From a checkpoint of a small mixture-of-experts model trained on Wikipedia: width 448, 503M tokens.
Below are experts of layer 2 (counted from 0) of a mixture-of-experts language model. Rows are named router (the router's row for the expert) and show model dimensions 0-111. Each number is 500 + 50 x the weight over its row's rms, rounded and kept within 0 to 999. Numbers have three digits each.
Before each expert's rows: a language model's description of what the expert responds to; "raises" lists some tokens whose logits its average output raises strongly, later layers aside. This comes from a sample of Wikipedia text that the model never trained on.

# expert 9
What it handles: Space before numbers. Standalone space tokens, mostly before numbers or years in tables, lists and prose, as in "| 59.17", "during the 2024".
raises: "202", "201", "15", "21", "12", "18"
router:418479390497510495514545518470542558492497428553516571524447558494511371531488547464377525490496495447414494438477429455583513494416454456459536513581536458496469490562493486583503412468475468493479382411522475444488529478478491449500571448505489492537474525426404491506501540531538379480426492518437507467544512452517490462500531433422

# expert 28
What it handles: Coordinating conjunctions. Mostly "and", plus "or", "but", "&", "/" joining names or clauses, and the article "a"/"an" starting a noun phrase.
raises: ";", " –", " (", " ", " other"
router:417490444522531466532578458515510458396512513558500581513518463499505460566418540424476524445569456423463509457499472455582498506467494445446539465497515458376421556549539557472576475507551457478505409442487477373541546496577478498554524458551466532441449508507366484455549555493441468542486480448492466607489501512523442385518560504484

# expert 36
What it handles: Numbers in tables and text. Digit tokens and whole numbers in tables, dates, scores and measurements, e.g. 550, 6, 147th, 958.5.
raises: ",", ".", " times", "th", " |", "0"
router:380477431474517462545538477474524509411577466514493491531501426476524357467495484496456537431535474512484565465519511416468556469494514500445523445531502464441467511530557540625562495381487480501434430438484525488511486480557489503549612504485448590444440503422426480508563567536492477416482464436419451438586488520501454397510587449467

# expert 59
What it handles: Spaces before numbers. Bare space tokens in wiki tables and text that come right before numbers and years, as in Ligue 1, | 1997, On 17 January.
raises: "201", "20", "21", "10", "200", "18"
router:479456524408545511523556507501514501394514464464529430516468447519478514527444584538464528480525467462457512430466477391536544460508409472414490319529526495355476518545583547475596477455623490463468519520445579452520461528472546439592618465412521514483468505483482501574448500552490497446512435405462491504459495519528533449546561417491

# expert 14
What it handles: Infinitive to, table bars. The word to after verbs or adjectives (failed to, appears to), other prepositions like by, from, into, and table-row pipes and quotation marks.
raises: " (", ".", " –", " ", ";", " |"
router:513479502509582504589609430302553534412547512528500521523452524455469533491422546515470520506506511508499622461452419479507461487441509451476564476551491519451492565569502505558590499493605466490470439460503447396555510457622528454491549367436500531464480482461493466533482528491540441507531502457519450577532437467497505467582499448472

# expert 40
What it handles: Prepositions after verbs. Prepositions following a verb or participle, mainly "for", "on", "by", "at", "after", as in "called for", "named after", "based on".
raises: " the", " a", " an", " his", " her"
router:429470439446508496589529410445502600458572515489558465614410475429574450503494623469481522536423492508469526399467449478493539528500441478415528493517559503469417518569539567556524451432521485443557426515447481465596461460542498470569516515490466514463487605525483495563577471483454480466477457460493497511511468563475419488576452485399

# expert 29
What it handles: Commas and conjunctions. Commas, mostly, plus and, or, but and opening parentheses separating list items, places and clauses, as in Gramado, Brazil and January 10, 1918.
raises: " ", " and", " as", " it", " but", " the"
router:358508490468520477563524439510547489437524564500613526484497475507463453570472543533479499421513468410472531430514492425488494517474432513511569423453560458448506571469595515480504493510577441408527457478491479482537500507570417439562480447460416542447385531513454497486465503525487464482426552440501461493512478584528482464531502441451

# expert 37
What it handles: Prepositions and auxiliaries. Function words in running prose, mainly as, with, at, from, be, was, been, where, when.
raises: " a", ":", " an", ";", " (", " the"
router:447498435531552452579500445448532561472564462441520594461452437487467498442529575517344582490520465523465504447541462464574458478408441396471531465447535434432420557512545468515513396497546492529503467560550567488497497467521488477482485522426468478458472608491479521563462443517376361481499474460490485491471485540482476521572541450351

# expert 48
What it handles: Years and closing parentheses. Final digits of years after 201 or 199, and closing parentheses or brackets ending dates or abbreviations, such as 2020), (UCD).
raises: " |", ".\n\n", " and", " as", ".", " –"
router:395389552464518508624523487554491493419589494476574496506477527464485466501542504532454493430536479477473592476477455565531606497456494419449466508630585460539496523592541513511545509500564498509569400476422509447479483424618533494506492475511444458414476625497492482560462534482551521489506407418484480490562441526486416397498490452498

# expert 41
What it handles: Coordinates and name starts. Invisible marks after coordinate ″W/″N values, plus first pieces of proper names and nouns in tables and lists, like Char(lton), Christ(ensen).
raises: " conference", " review", " tradition"
router:482452447466518516513530468507571490535595460497516473527422490495513448548501505538443577446504467417482526437545433460499501511475476392420519454491590465471457537528530556537528491503537481436581418538558429429474385436546462463547502454451417511481471569518452430526512477557522445443494454464447400480594449526449452466566542424432

# expert 30
What it handles: Infobox field labels. Field names in infobox-style lists before a colon, like Positions, Genus, Born, Armament, Highest ranking, Release date.
raises: " ", "=", "."
router:488453438518520441501506506449511493611530504504510466500455438524485454562500507557504528393413494411548499514509432456469453639506473532510480545524555501495442508513502490487481515577555472522545471465522550456456422407535581466444466416403463346413470688446522492621541499508518472399552462508453460430500463533501551531571579471491

# expert 58
What it handles: Periods. Sentence-ending and abbreviation periods, including "D.", "v.", "et al.", "U.S", ")." and ".\"".
raises: " and", " (", " It", " of", " \"", " He"
router:498476533438520464524523500411473527428535364603529531555442556412600427474477549522408499503563484427520502496508464515537503495493510491499487509519588449460417507580532532569576487479594443386443519522475548474490592464513519475598571407498447495474523498401447419536493572516505467510522458536426413564560432469513441515514618452463

# expert 18
What it handles: Word-initial capitals in tables. Capital letters, word starts and the article a opening a name or phrase, mostly in table cells and lists, e.g. R, W, Ten, N/A.
raises: "ians", "ym", "urs"
router:464418443495538478522535469479572433565579446484483440529437563509517459564511502541413575476498465462494518435543461475529513497451490447411469424478574504465457567581518555576520507499577462428494497542503517446528495477554476441560547442431428486481429553492453438556495508543545453464484488455447443508544431482468489511538559423440

# expert 44
What it handles: Name parts, world nouns. Capital initials and name pieces like U in U.S., York, VI in Pope Adrian VI, plus nouns such as world and visit after the.
raises: "outs", "less", "ings", "oring"
router:460414461494501463507513419477487569563509424504510482532421512520495402550562494504448563446458425438458557438497462458495524484469432451481419427471596485475436547550538537527540513516547522422448459458533550434536508463538490468554518475425408534449441531462398450518533513532478435419513534492440430503571457527474446480588554455432

# expert 1
What it handles: Years and past verbs. Year-prefix tokens like 199, 200, 191 in dates, plus past-tense action verbs such as took, wrote, brought, scored.
raises: "Gls", " himself", " Mr"
router:474448489443533499541553487483554520554581473460502440553440534487465421475503529538421581471506470416493546414495453473463544512444480493421408447473559465447479537546572559591515480487532466437530461481536448445499434459570432459579520441456433589490442579517412425547445493534532428440532524458450445555576446513425492461550534447438

# expert 17
What it handles: Paragraph and section breaks. Sentence-final periods, semicolons and double line breaks ending paragraphs or table rows, just before == section headings or new infobox blocks.
raises: "-", " ", "=", ",", " the", " |"
router:460473468504489473561510410450526507501568427526465479533478594350544474534494489485422559468476469455460548536488510519524539497425512518423493450546547516491475520537523517524436486430556437427541491499442501437594534417518411502590540448512497492496485495466513440478477504619379475507428470397479463546527420567504513515500555409427

# expert 21
What it handles: Years and game counts. Century prefixes of years (201, 199, 196) after spaces or dashes, and "games", "season", "Year" in sports career prose.
raises: ".", ".\n\n", " (", ".\n", ";", ","
router:460499474501529555446553487493495543406553514412481560510535451466558505516404458450424561370619443483482524502518426484498466466422458404480485501428456470508505566499497505486500502452455525416438447469494544554557547460558436452595569410474519536464461594466475400421608448505468502574498521567439497522506428565506534486470532541373

# expert 15
What it handles: Opening quotes, noun suffixes. Opening quotation marks before titles or quoted phrases, plus word-final suffixes like -ation, -ity, -ions, -ing, -ly.
raises: "'", ".", ",", " with", " and"
router:434472478430472519490563440402449552510537434452589490510415523481606431427408553414464541420495482473436572420488519456542541481517521476459487486571477443451464562558496522490530541491503496465482457501392545446500542393527524493492560505523412515540494449416471508517520547552565531542471532480479468545516428560511479529571507447462